From a checkpoint of a small mixture-of-experts model trained on Wikipedia: a shared expert of 128 neurons.
Below are experts of layer 4 (counted from 0) of a mixture-of-experts language model. Rows are named router (the router's row for the expert), down (a neuron's output weights, with its number) and show model dimensions 0-127. Each number is 50 + 12 x the weight over its row's rms, rounded and kept within 0 to 99.
After each expert's rows: a language model's description of what the expert responds to. This comes from a sample of Wikipedia text that the model never trained on.

# expert 9
router:49 53 54 60 47 46 58 51 33 47 43 74 39 42 46 35 45 31 68 44 73 35 79 17 52 57 72 47 65 47 58 50 73 59 51 51 51 57 51 64 62 52 59 40 62 54 66 57 53 39 46 56 46 55 49 63 46 50 61 37 29 24 59 49 54 42 42 47 29 32 61 43 58 60 57 62 71 62 67 35 51 60 48 60 46 39 53 35 47 25 63 39 55 41 59 52 40 64 39 86 53 76 59 56 54 45 42 54 54 44 38 59 39 25 50 52 49 50 38 63 38 51 66 51 67 58 43 44
down0:54 40 56 51 52 44 44 64 51 68 60 28 54 62 50 44 57 31 65 57 54 49 34 49 78 59 51 60 52 46 46 48 59 60 47 33 63 56 63 60 45 40 57 40 57 87 36 35 49 38 45 47 90 32 50 50 31 49 64 14 61 64 73 30 49 48 63 32 60 53 38 48 43 56 49 55 49 39 43 53 62 33 41 62 45 57 30 48 40 47 56 62 31 54 51 38 56 36 37 39 35 57 59 76 44 45 40 59 48 56 54 47 59 39 60 40 69 60 40 71 38 57 56 56 51 47 47 52
down1:61 36 52 39 31 34 41 39 45 78 37 33 42 50 52 57 67 60 30 51 74 51 55 44 42 41 63 47 50 37 39 31 59 52 58 36 44 53 41 53 33 52 44 44 50 67 48 53 44 56 42 40 34 59 72 43 35 74 60 36 51 59 58 45 38 45 62 48 61 57 67 71 45 50 63 65 52 62 58 72 50 48 58 48 61 45 31 51 63 47 35 80 56 65 49 42 56 45 49 58 49 39 64 47 70 40 36 62 51 57 36 42 36 21 42 44 39 59 77 43 54 58 74 62 68 56 69 60
The conjunction and, alone or fused as "s, and" or ") and", plus other joining words like with, or, by, and single capital letters starting names, such as B, S, K.

# expert 11
router:50 46 51 44 35 55 60 39 26 42 86 68 34 52 61 51 45 64 64 44 49 48 75 33 34 71 47 71 39 25 54 64 55 59 26 52 67 49 61 43 55 59 56 41 43 44 61 61 34 67 64 81 55 57 66 40 38 55 51 48 53 41 47 63 51 49 65 46 60 84 50 61 51 40 65 44 53 35 48 43 39 47 50 47 59 51 73 73 57 33 58 39 37 36 48 54 36 55 45 52 38 56 56 30 60 39 45 48 67 45 64 46 43 42 48 38 51 53 73 61 55 59 55 53 35 45 52 46
down0:61 37 65 45 51 35 40 53 39 69 57 25 47 42 54 38 50 47 67 59 66 54 55 59 60 47 72 59 70 50 57 61 51 45 55 51 49 70 60 67 49 34 53 47 62 63 60 61 49 55 43 46 99 32 67 28 57 33 60 40 60 59 76 50 57 33 69 50 62 45 39 53 25 58 46 44 36 26 61 68 66 36 63 42 45 68 51 55 43 41 52 50 53 50 52 45 64 42 38 37 56 57 35 60 41 38 35 57 34 43 50 55 51 40 58 44 61 38 37 61 36 46 43 54 35 46 47 58
down1:57 26 47 53 43 50 51 47 57 55 38 48 50 44 50 69 65 61 18 40 58 39 64 47 52 42 63 37 72 39 36 33 69 37 57 42 56 42 31 40 33 49 55 41 56 56 44 59 48 44 39 54 64 68 53 42 53 61 62 33 69 67 78 52 37 52 50 56 63 62 51 63 32 63 57 57 48 74 57 48 57 61 52 52 76 52 32 39 59 61 24 71 60 60 47 46 42 51 22 54 57 46 71 51 62 50 42 62 43 57 45 27 38 29 65 51 43 60 63 53 65 47 65 32 51 57 40 58
Short vowel-heavy pieces inside foreign or uncommon names and words, such as c in Maccabi, am in Mamiko, in in Pinerolo, a in Caquetá.

# expert 10
router:58 47 64 58 54 38 69 49 36 32 46 40 46 60 41 48 46 58 59 76 44 53 30 55 44 44 66 54 40 68 43 54 54 75 48 50 12 59 44 58 39 55 73 63 31 41 53 59 59 27 70 52 45 55 50 49 49 65 56 49 36 46 76 43 42 65 53 55 61 38 50 66 64 63 44 52 51 64 59 61 49 38 40 52 63 45 54 69 43 00 38 40 46 62 56 47 35 53 58 44 51 45 63 22 47 45 62 49 33 59 53 52 47 37 53 47 61 66 52 53 40 46 54 62 43 56 63 40
down0:60 45 73 49 45 34 43 66 44 53 61 25 35 54 46 52 53 29 63 61 51 50 53 52 68 44 67 62 48 46 39 45 68 67 46 49 47 59 49 55 46 33 66 38 58 71 54 46 36 48 42 44 99 32 47 37 49 34 57 23 55 61 58 55 59 32 54 40 46 53 32 44 33 65 44 53 45 45 59 64 55 37 46 50 56 51 31 50 36 43 54 62 37 42 62 51 45 29 49 50 42 49 61 54 50 46 34 50 46 49 64 39 44 40 67 43 56 54 35 64 39 63 69 55 37 39 46 55
down1:78 50 36 35 43 57 34 46 52 78 43 32 46 58 52 48 75 56 43 65 58 54 58 53 34 30 72 46 56 40 39 42 54 45 53 44 60 57 31 60 25 54 64 51 53 58 49 60 50 65 28 67 38 70 66 52 47 71 62 32 52 53 60 53 60 42 58 62 60 66 81 49 32 49 37 69 46 69 53 57 53 59 53 61 62 38 45 57 57 42 41 58 55 59 45 44 46 35 23 43 43 47 66 53 78 39 45 57 36 52 56 34 50 36 53 48 48 41 66 38 54 35 66 66 55 61 46 60
Closing pieces of split words, mostly noun suffixes such as -ure, -ion, -ment, -ise, -ute (expos-ure, absol-ute).

# expert 14
router:68 70 82 64 54 30 46 49 57 50 34 76 57 63 51 52 46 41 85 45 49 14 44 33 50 49 43 41 42 35 55 49 54 62 58 60 37 59 38 60 45 47 42 46 40 56 67 39 43 42 54 51 42 75 44 34 53 67 50 55 46 51 50 56 52 51 43 58 51 41 43 84 52 53 63 53 65 49 49 65 35 50 44 38 55 44 67 42 51 38 49 56 54 39 33 58 32 66 56 67 49 63 57 57 60 42 39 57 47 34 43 42 47 65 43 61 60 59 41 51 63 51 38 32 44 44 11 37
down0:58 37 66 36 43 29 52 64 30 60 54 27 51 55 58 47 58 35 63 63 45 57 54 49 60 44 60 54 59 64 55 55 60 74 39 47 47 81 50 49 57 43 47 36 43 66 35 48 41 38 44 57 99 44 42 42 52 25 63 27 50 54 58 55 50 45 77 25 47 57 36 39 44 58 41 53 41 33 46 50 63 31 46 52 47 51 24 59 44 45 60 75 41 45 50 49 57 46 37 61 42 36 48 63 44 40 46 56 48 50 52 41 49 49 53 43 53 37 40 65 59 48 60 46 37 25 45 55
down1:63 44 41 57 54 51 34 50 39 77 43 46 41 41 54 49 78 52 46 57 63 46 67 45 40 40 64 48 37 43 51 47 52 42 63 51 55 57 29 53 36 43 44 56 52 63 37 59 37 67 47 49 45 78 71 47 44 67 63 27 60 63 59 42 52 60 57 63 81 66 75 67 40 54 58 64 64 65 55 54 61 57 47 57 50 43 38 41 70 47 41 69 56 64 41 48 46 45 25 52 54 42 64 51 72 59 48 56 40 44 50 25 49 32 47 49 45 63 79 43 71 51 73 54 52 61 48 65
Spaced pipes and spaces between numbers in tables of sales, scores and statistics, also spaced colons and semicolons in lists.

# expert 1
router:64 67 35 27 58 40 39 59 46 46 58 54 37 56 63 45 34 73 40 59 53 55 39 33 22 49 45 51 57 32 45 61 35 56 37 45 63 50 61 57 55 39 47 47 61 67 47 52 56 47 42 48 50 38 61 45 54 54 45 49 52 31 29 45 34 47 52 56 62 54 78 51 51 44 52 40 79 27 44 65 41 53 31 62 52 46 73 69 75 53 52 26 69 25 24 60 56 53 42 68 56 69 54 35 59 54 42 47 65 55 63 66 59 57 45 57 51 58 39 70 50 56 37 51 50 40 56 66
down6:35 42 63 60 47 38 35 54 48 23 57 48 49 36 39 65 40 88 54 59 48 59 51 51 70 68 63 46 60 66 46 51 41 36 52 62 47 41 73 61 56 45 40 54 39 52 42 60 56 63 26 43 25 56 67 63 70 38 45 51 54 48 29 55 81 53 55 63 66 72 66 50 56 40 74 43 45 51 46 60 23 51 28 52 45 62 40 49 52 58 40 59 60 49 57 35 57 48 46 35 45 46 24 62 52 51 38 58 64 24 60 51 49 50 57 46 33 49 43 56 47 66 32 55 44 49 48 52
down7:70 38 67 43 51 52 37 71 40 48 62 66 62 45 50 47 59 63 42 75 50 54 51 59 62 54 43 44 50 31 48 55 65 60 50 48 49 48 37 44 63 48 31 62 69 47 43 43 58 43 76 45 80 48 63 38 11 40 37 39 67 57 55 54 56 66 44 41 38 45 68 44 52 49 67 59 32 41 76 45 54 73 43 55 47 53 49 33 40 57 64 52 36 57 42 65 58 45 32 53 50 68 48 59 37 53 68 59 46 48 40 30 27 45 41 67 57 59 54 43 64 31 65 43 40 44 68 50
Word pieces inside numbers, ordinals and names, mostly in tables and lists, such as 18 in 1818, th in Ampthill, st in Wiksten, and en dashes.

# expert 15
router:50 55 63 42 53 32 38 67 44 49 44 68 47 65 66 60 38 52 41 57 59 42 40 29 59 64 57 44 38 56 41 48 46 59 43 47 34 29 50 54 71 55 59 61 58 55 52 60 56 31 53 28 51 61 41 53 47 56 74 27 67 39 53 42 45 54 74 38 46 55 33 42 20 55 58 44 64 58 56 65 59 59 46 53 67 56 68 45 48 29 35 79 32 47 45 40 39 56 61 49 48 67 59 39 69 56 65 34 33 62 42 53 37 44 53 31 49 46 17 65 62 65 43 32 54 52 55 50
down6:38 55 68 52 49 26 53 56 43 21 41 57 47 63 43 56 39 95 55 62 49 40 55 65 65 70 60 41 61 50 50 56 40 49 32 56 28 38 62 53 54 44 45 50 37 54 43 52 63 56 23 32 31 58 34 63 67 25 47 59 49 46 26 31 64 55 50 46 68 64 58 55 62 50 54 51 50 71 55 57 18 50 39 45 43 62 39 37 43 48 47 54 61 53 55 45 62 40 46 35 58 43 43 67 47 45 41 43 49 25 56 58 56 47 66 46 43 55 46 48 54 67 44 47 39 59 28 51
down7:69 54 67 43 69 55 43 74 58 43 53 47 63 35 57 50 53 55 45 68 45 62 28 60 77 46 45 37 26 25 50 50 42 70 40 52 44 48 57 44 70 65 25 52 68 69 44 58 61 37 69 60 71 55 67 44 30 37 47 36 47 46 47 57 44 47 63 46 34 47 59 54 52 53 55 47 27 59 66 41 47 67 41 42 50 43 42 33 49 58 74 68 33 46 50 55 68 39 34 42 52 59 50 41 37 54 56 59 48 42 42 46 30 51 29 54 48 54 49 45 61 47 75 36 54 45 72 65
The first digit of years and scores, mostly 1 or 2, as in 2008 and 2−1, plus re in the contraction You're and pieces like We, Se.

# expert 3
router:57 33 48 73 51 33 47 55 54 50 49 52 56 39 60 54 32 47 70 64 56 29 61 39 58 57 61 42 37 26 42 46 53 38 52 43 44 50 41 71 45 59 57 53 40 56 62 58 60 20 37 45 59 58 72 56 51 43 47 67 40 46 47 51 18 48 45 47 63 30 34 59 19 63 50 41 68 68 45 54 38 31 46 67 59 48 42 76 41 26 35 67 43 48 36 47 56 64 66 69 53 69 62 56 50 55 75 50 63 40 48 36 42 49 50 50 66 44 59 44 46 39 41 41 51 53 40 40
down6:39 43 65 56 54 15 40 55 54 12 47 36 56 53 43 65 39 98 47 63 55 66 59 52 72 67 64 51 59 59 50 39 48 46 48 58 38 39 70 52 54 46 49 49 53 53 46 55 55 54 33 35 20 55 51 59 66 39 39 41 51 42 25 40 69 59 49 60 68 65 57 48 59 38 59 51 47 68 51 60 26 54 26 45 51 57 41 45 38 64 42 52 52 46 55 33 60 52 54 28 46 42 47 60 49 61 33 57 55 33 59 50 46 47 46 46 48 65 48 48 58 68 39 51 39 50 49 58
down7:72 49 62 48 63 48 34 78 43 53 54 50 71 37 49 44 52 67 45 55 56 70 36 63 47 50 33 47 37 32 38 39 60 54 53 56 55 52 45 38 57 62 34 61 68 50 42 47 57 43 76 64 87 49 72 33 22 36 42 46 51 59 55 31 34 49 44 36 47 51 67 45 47 46 66 54 40 53 70 42 46 53 50 50 50 60 58 43 64 58 70 49 45 42 49 44 75 42 42 47 45 57 38 65 38 51 59 68 45 54 40 37 27 43 33 59 59 63 53 32 75 41 64 38 53 59 68 45
Quantity words like two, three, all, most, several, many, especially most in "the most common", plus some digits in tables.

# expert 4
router:72 53 43 57 69 30 29 48 23 18 50 53 49 38 51 58 64 55 69 60 56 66 45 48 42 40 62 61 50 58 59 50 46 65 67 49 60 55 47 53 54 57 56 62 52 57 49 50 68 27 57 49 46 71 32 33 39 68 86 40 42 58 67 41 38 46 38 48 60 29 54 42 55 54 50 53 65 54 55 53 62 47 42 58 34 45 43 39 48 23 38 60 71 54 52 49 33 61 62 67 40 53 63 50 58 46 49 36 35 56 53 29 49 29 45 33 61 62 66 40 48 33 64 60 63 54 45 50
down0:51 48 77 34 43 30 27 51 46 54 59 18 40 62 41 50 49 27 57 48 51 54 46 65 71 46 54 45 60 46 54 45 66 59 54 37 44 59 54 56 51 45 57 31 60 65 35 69 43 41 47 58 99 32 52 44 43 37 71 28 50 47 70 55 59 38 56 30 39 62 33 59 39 71 48 46 36 48 49 56 55 41 57 57 50 58 48 64 43 46 51 57 32 50 55 38 58 39 39 47 39 59 60 60 45 51 47 56 41 47 50 30 55 46 64 42 52 52 58 63 34 67 61 66 42 47 49 68
down1:78 42 34 35 42 50 36 54 51 68 49 31 36 55 50 60 64 53 41 56 58 55 57 47 42 28 81 50 49 40 42 50 56 46 66 45 61 56 23 53 25 48 62 52 62 71 55 43 54 39 49 63 30 71 63 51 36 68 55 31 61 49 63 49 47 33 71 57 65 55 54 66 41 47 36 59 55 72 46 63 65 64 63 49 48 44 34 50 65 34 33 60 56 52 52 39 56 37 33 39 51 56 60 52 57 58 49 46 38 54 41 44 48 45 54 60 35 53 93 49 68 49 69 47 49 52 47 57
Verbs, auxiliaries, adverbs and complementizers in running narrative prose, such as was, would, made, that, often, scored, discovers.